{
  "n_layer": 12,
  "n_experts": 192,
  "experts_per_token": 4,
  "d_shared_expert": 64,
  "moe_layers": [2, 3, 4, 5, 6, 7, 8, 9, 10, 11],
  "normalize_top_k": true,
  "routed_scale": 1.0,
  "router_z_loss": 0.001,
  "vocab_size": 2048,
  "tie_embeddings": false,
  "optimizer": "soap_variant",
  "grad_clip": 0.5,
  "dataset": "wikipedia_en"
}
Below are experts of layer 3 (counted from 0) of a mixture-of-experts language model. Rows are named router (the router's row for the expert), up (a neuron's input weights, with its number) and show model dimensions 0-95. Each number is 128 + 24 x the weight over its row's rms, rounded and kept within 0 to 255.
Before each expert's rows: a language model's description of what the expert responds to. This comes from a sample of Wikipedia text that the model never trained on.

# expert 29
What it handles: Forms of be and have, plus he, she, not, also, after a subject in narrative prose, e.g. it was, had been, were.
router [111 120 124 112 121 144 135 100 144 128 141 128 156 125 161 112 147 134 120  99 107 135  99 115 121 144  98 118 161 131 122 117 130 176  76  88 125 148 157 140 116 126 138 135 132 195 145 107 147 179 127 146 112 152 125 106 128 124 119 122 100 131 157 133  91 143 152 128 118 147  96 127 154 102 125 119 117 170 125 140 108 177 139 122 106 101 170  76 125 103 132  33 121 128 128 112]
up0 [136  86 147 182 116 126  98 128 124 132 117 128 103 131 204 157 144 127 153 136 140  90 114 136 157 113 127 125 169 119 132 104  98 129 127 154 136 123 122 147  94 140 146 146 107 127 119 171 106 125 144 102 112 171 113 155 149 145 123 114 128 171 124 109 153 149 126  98 127 129  96 170 132 147 119  78  81 127 115  88 104 133 100 151  92 129 131 102 128 172  89 141  97 131 162 128]

# expert 50
What it handles: Word-initial prefixes re, con, ex, un, dis, per, pro, sub starting verbs and nouns, such as concluded, performed, experience.
router [114  96 112 130  80 106 194 106 128 159 142 153 135 146 109 122 167 146 112 130 103 151 105 117 131 150  98 104 142 141 124 133 102 115 120  77 149 109 140 153 148 119 151 144 112 151 155 119 102 163 155 122  91 126 110  94 145 169 100 104 125  97 152 111 108 118 136 114 110 137  93 175 144 115 122 105 163 161  85 146 127 141 140  98 106 159 147  75 145 110 118  90 120 141 108 114]
up0 [137  94 110 129 130 111 133 134 139 169 117 152 120 101 158 125 138 151 124 115 116  91 152  95 156 126 141 128 112 114 115 143 112 136 139 135 164 129 145 147 161 111 163 123  94 146 107 205 118  83  48 126 134 146 106  73 127 113 128  42 143 128 148 136 121 114 134 130 104 106 142 135 158 128 128 120 116 136 127 159 127 115 148  87 126 130 118 121 131 119 138 112 113 136 181 116]

# expert 56
What it handles: Assorted word pieces and symbols like ack in acknowledged, la-ck, and arrows, daggers, < and ± in etymology tables.
router [102 122 110 147 123 155 130 125 150 133 109 130 119 158 121  97 160 138 125 115 115 130 132 106 111  88 107 113 141 150 121 123 131 130 100  93 157 132 147 122 125 116 156 183 120 170  96 113 140 132 146 151 105 120  99  68 124 163 108  98 124 118 139 114  81 136 160 132 111 168 115 147 130 108 124 148 136 198 125 103  97 164 158  50 120 157 144 132 144 108 132  92 123 139  99 144]
up0 [128 191 121 141 115 116 102  74 136 141 131 112 138 127  87 121 173 131  96 110 115 135 156 125 115 158 116 157 165 142 124 118 149 113 131  98 125 145 127 148  74 128 131 106 102 124  70  97 125 104 135 132 129 140 156  74 125 176 105 129 160 111 148 132 112 129 155 127 118 156 112 139 157  79 108 126  86 128 122  88 151 167 111 126 126 106  96 188 124 130 137 129 130 128 123 114]

# expert 48
What it handles: The letters s or t inside proper names, often before a repeated letter, e.g. Ros-s-i, Gre-t-zky, Vi-t-torio, Ta-s-os, Wal-t.
router [142 120 118 129 116  80 162 103 158 114 117 142 150 146 138  73 148 131  96 110  72 137 136 102 121 138 106 113 140 152 110  95 126 163  88 108 145 136 129 151 145 116 169 157 117 145 139 117 119 108 134 157  97 151 107  89 137 165  82 154 116 136 143 118  94 152 167 109 110 163  99 146 133 120 105  91 156 158 113 121 130 117 158 131 122 114 169 134 147 150 108  84  94 160 137 102]
up1 [ 89 132 114 116 142 179 137 158 152 101 135 103 143 154 122  90 127 123 150 196  83 101 130 109 123 121 110 116 138 127 117  83 128  94 136 123 124 187 131 134 114 118 128 141 139 123 161 121  81 131  82  80 153 155 124 100 116 126  92 162 130 107  65  99 122  88 130 142 125 135 155 127 159 161 130 170 125 179 130 128 132 135 134 133 101 129 143 135 133 126 127 125 149 140 113 136]

# expert 15
What it handles: Lone space tokens in tables, lists and taxonomic or election layouts, usually after pipes or line breaks before dashes and †.
router [130 106 124 128 110 118 165 113 135 138 134 125 136 144 143 107 155 154 105 143 104 161 115 129 107 112  99 145 155 143 135 111 154 115 118  95 150 135 136 150 117 115 146 145 139 153 135  89 109 127 132 159  93 135 103 116 112 151  86 107  68 115 147  46 106 137 159  91 103 134 125 183 124 121 120  89 155 138 117 109  91 176 154 101  95 142 134  87 120  92 153 121 126 157 143 135]
up0 [130 132 107 162  37 152 139 131  82 114  88 169 120 120 167 139 100 125  90 127  91 122 111 143 118 122 142 136 163 133 125 152  97  74  95 138 124 123 111 150  84 136 121 187 130 161 147 120 126 128 113 116 153 144 135 125 107 159 135 141  95 127 104 128 123 127 122 118 129 117 131 127 199 123 127 114 142  78 118 130 140 132 118 150 149 133  86 123 122 108 120 121 127 167 127 125]

# expert 49
What it handles: Pipe characters separating table cells, especially right after row numbers, plus list dashes, slashes and bullets at line starts.
router [111 119 107  89  94 119 129 130 116 143 101 148 148 146 136  65 140 148  99 131 136 158  91 135 106  78 123 157 141 128 111 126 163 161  82 119 147 126 155 133 162 124 158 158 135 136 163 134  99 152 142 152 109 162  77 119 115 153  84 116 118 125 152 106 100 127 174 146 127 183  85 135 132 113  87 113 137 152 116 103 101 145 153 103 120 127 161 115 131 125 119 101 112 121 147 116]
up0 [121 169  92 139 105 131 109 106 101 127 113 117 162 184 132 129 123 145 129 133 116 108 167 121 130 127 139 127 131  90 106 112 125 113 128 176 167  98 127 130 197 132 150 137 136 124 120  91 124 144  88 177 152 116 124  97 126 134 124 170 160 126 135 116 143 110 125 131 149 126 141  96 177 105 113 137 120 129 141 132 151  51 117 128 128 134 142  77 135 137  86 160 161 129 134 154]

# expert 45
What it handles: Pipe separators between table cells, especially after the first column, such as Year | Film or Labour | name.
router [119  89 116  99  99 129 134 129 160 132 120 117 131 130 127 103 134 150 130 117  85 182 107 150 116 103 117 117 152 141  63  73 141 137 107 120 157 143 181 128 141 121 140 157 129 148 158 114 103 129 151 160  95 185 103 118 144 133 110 131 119 120 170 124 103 137 176 124 102 172  94 150 149 121 130 136 145 147 109  91  69 151 137 116 128 111 144 111 134 143 128 112 107 115 159 120]
up0 [159 127 128 156 129 161 117 137 135 126 125 152 114 137 119 155 126 131 154 157 117 127  93 160 124 130 127 118 111 136 125 174 116 113 133 105 103 161 129 139 188 146 120 141 136 135 106 110 158 112 148 149 163 116 114 125  55 150 189 149 134 103 130  39 126 135  56 120  93  75 128 159 124 150 140 125 119 133 121 140 130 143 127 129 127  90 132 130 135 121 122 115 135 126 159 122]

# expert 1
What it handles: Digit pieces and round numbers inside quantities, model designations and tables, such as 100, 000 in 5,000, 00 in 1800.
router [133 116  96 137  92 150 155 102 173 115 103 134 125 146 127 107 136 125  91 120 123 134 114 140 108 117 117 148 134 144 128 135 129 157 115  98 147 127 145 136 138 113 141 119 165 142 134 131  83 151 141 167 109 152  90 135 141 147  81  99  95 112 150 133  83 163 169 136 103 146 130 146 140 136 109 122 133 148  82 123  73 123 157  49 104 137 157  77 140 147 135  90 112 161 131 135]
up0 [122 107  96  70 137 155 185 130 129 107 126 130 118 137 121 113 129  91 123 167 132 193  99 150 114 140 109 160 124 135 128 145 124 141 171  75 165 113 138 149 117 122 121  84 143 105 143 133 135 151 128 124 136 154 146 128 130 157 129 104 112 110 111 124 138 133 152 146 125 107 124 133  69 135 154 134 135 192 108 129  75 107 160  96 122 138 153 130 130 101 119 103 138 137 143 179]

# expert 37
What it handles: Short syllable pieces starting or continuing a word, such as se in seat and security, ba in Sebastian and Bilbao, ju in injuring.
router [110  78 123 109 100 110 193  95 180 134 104 160 146 125 125 119 164 159 136 102 125 135 125 151 111 116 129 114 151 124 122 126 123 148  91 114 137 154 164 133 150 104 157 151 140 143 166 131 110 164 162 118  77 153 108 127 134 162 116  99 124 113 151  78 105 134 128 145  99 132 115 124 170 134  95  75 149 144 110 130  89 171 139  98 122 130 122  84 139 126 106 114 130 122 121 120]
up1 [142 121 140 122 106 134 124 170 106 106 135 100 148 137 133 171 129 133 114 115 122 109 137  92 102 183 124  86 105 108 165 135  86 148  68 100 134 134 128 104 137 143 172 122 149 123  87 109 129 172 104 147 146  99 120 134 121 115 128 119  98 126 127 147 162 141 180 201 147 132 162 145 133 119 146 140 119 112 132 123 137 116 114 127 131 136 179  69 110 138 133 158 121 151 127 136]

# expert 26
What it handles: Word-initial two-letter syllables such as Ma, La, Di, Ca, Ra, Bu, opening names and words like died, digital, divergent.
router [129 113 121 117 133 109 181  92 153 145 112 141 124 156 102  78 127 198 134 121 120 152 141 136 116 132 118 124 124 169 117 132 153 124  88  60 138 146 157 123 161  91 159 139 116 149 154  87 114 160 146 140  95 149 137 118 142 119 111 103 136 119 134  75 115 134 152 112  96 139  89 152 161 129  94 103 166 135 118 106 114 135 156 115  94 119 143 122 155  99 124  93 122 116 126 113]
up0 [161 137 133 151 120 131 114 131 155 115 115  96  68 120 142 144 123  73 130 129 116 128 128 119 134 137  88 151 131 130 130 191 110 112 137 138 136 126 147 130 131 125 126  86 118 133 151 140 121 131 104 107 159 132 115 143 130 118  98 139 148  99 147 141 163 189  90  85 152 123 135  92 120 124  56 116  90 125 126 100 134 106 114 124 164 113 154 131 134 105 198 129 128 102 167 137]

# expert 41
What it handles: Newline tokens ending table rows, infobox fields, list items and paragraphs, typically before a dash, pipe or heading.
router [110 128  98  95 137 109 159 123 132 147  89 124 117 168 143 129 146 126 125 104  99 148 124 134  84 123 105 139 132 151 135 127 160 125 109 120 121 120 142 149 131 122 200 130 175 143 148 110 128 162 132 105 113 152 123 132 117 136  88 123 101  85 180 136  86 136 153 103 111 150 116 137 151 103  86 103 183 157  77 143  68 144 123  94 145 133 147 104 136 109 149 113 116 141 122 125]
up0 [114 122 150  92 166 123 121 108 106 138 135 121 122 124 102 166 111 157 119 139 113 135 129 131 127 119  78  90 150 154 120 133 144  71 134  93 128 159 146 194  78 126  94 155 104 157 142 146 168 128 129 139  92 123  93 124 152 110 138 124 171 133 117 127 129 110 147 134 122 171 131 131 130  80 107 124 185 141 135 138 129  95 134 147 122 128 121 119 101 170 114 158 154 126 128  76]

# expert 23
What it handles: Bare space tokens, especially between slashes in coordinate strings, in empty table cells, and after commas before a new word.
router [121 126 120 129 142 104 189  99 146 134 119 135 145 153 132 103 156 157 111 133  71 142 133 139  96 125 111 127 148 133 130 108 139 181 117  98 136 139 130 129 122  86 142 148 137 204 128 112 111 125 132 139 106 124 121 100 135 140  96 148  62 114 122  82 110 131 146 118  87 128 129 151 175 120 119  98 152 142 112 135 107 176 156  84 102 148 140 132 128 114 158 120  83 138 113 122]
up0 [145 132 120 139 134 131 121 117 116 127 151 167 152 122 101 124 150 137 215 135 118 108 153  76 142 138 122  80 126 141 147 117 127 188 121 121 122 168 130 129  94  92  85 105 151 155 123 187 110 125 161 170 135 103 117 124 149 142 117 119 129 146 117  91 118 144 137  68 149 134  84 128 118 143 111 133 159 120 147 160 123 106 102 152 133 108 159 131 148 131 139 141 131 114 102 127]

# expert 2
What it handles: Bare space tokens, mostly in empty wiki table cells after |, plus numbers before units like sq mi, lb, %.
router [123  92 111 129 136 133 152  99 156 135 122 140 151 142 100  91 146 148 109 130 108 138 110 129  93 131 121 110 151 176 134 125 150 164 125  97 136 147 137 161 126 100 153 153 145 118 108 115 110 161 145 137  98 125 137 108 130 139  84 102  92 119 156  99 101 144 160 100 126 118 123 167 149  77 111  68 148 142 121 119  99 179 190 112  81 153 154 128 124 107 124 115  88 146 130 128]
up0 [103 112 140 147 131 116 139  85 113 114 120 114 113 142 111 119 135 163 147  98 130  98 158 137 136 152  85 145 146 112 108 145 140  96 137 138 155 122 125 131  97 131 143 116 126 170 115 154 127 199 143 133 130 121 111 113 170 185  82 134 116 138 110 144 115 105 116 136  89 124 123 126 109  72 148 121 129 126 134  98 180 125 119  60 106 138 121 102 131 181 105 135 127 139 174 137]

# expert 57
What it handles: Direction and place words like South, North, West, New, High, land, Town, and the low in Fellow.
router [133 107 102 141  90 163 139 112 149 137  79 136 128 134 138 109 137 175 130 121 108 124  93 121 103 143 108 131 118 145 130 115 124 120 122 123 131 106 162 141 136 126 162 182 139 116 118 121  97 161 134 158 117 140 109  97 143 181 104  80 120 135 161  88 114 183 134 122 112 155 125 150 182 134 109 117 124 171  96 134  91 129 155  73 116 163 120 112 136 109 150  99  82 121 133 138]
up0 [152 137 131 127 173 137 111 137 127 107 164 137 140 125 119 148  69  94 129 131 145 128  92 125 146 119 138 130 102 120 129 104 111 127 130 124 155 132 146  96 169 128 128 157 131  86 148 134 121 139 136 136 106 139 132 193 136 129 141 124  52 102 125 143  58 125  92 133 119 116 182  97 130 131 129 129 133 122 130 135 150 147  82 156  87 112 143  78 132 119 182 119 134 119 126 138]

# expert 58
What it handles: Pipe separators between cells in numeric tables, especially after zeros and other digits, plus semicolons and em dashes in lists.
router [ 99 107 127 127 104 115 158 122 176 117  95 164 144 141 107  97 142 155 106 103 127 132  89 119 115  95 133 103 142 164 106 101 140 132  92 115 128 153 133 132 144 113 150 145 140 147 111 114 102 149 179 129 109 154 124  98 139 126 112 149 131 120 170 131  97 129 185 127  98 141 118 171 133  72 127  90 147 150 110  92 108 175 155 122  83 140 142 122 160 104 110 124  79 124 150 122]
up0 [129 126 134 155 159 136 104 125 149  89 111 123 134 163 131 118 160 106 178 125 133  58  84 121 127 127 132 136 129 105 125 150 131 166 125 133 154 157 167 149  89 126 175 109 117 129 109 113 129 124 161 149 187 109 140  62 138 121 125 135 125 126 125 133 116 117 121 106 153 147  96 145 129  72 137 110 121 131 159 134 178 124 125 137 123 167 141 131 170 132 151 134  86 124 120  98]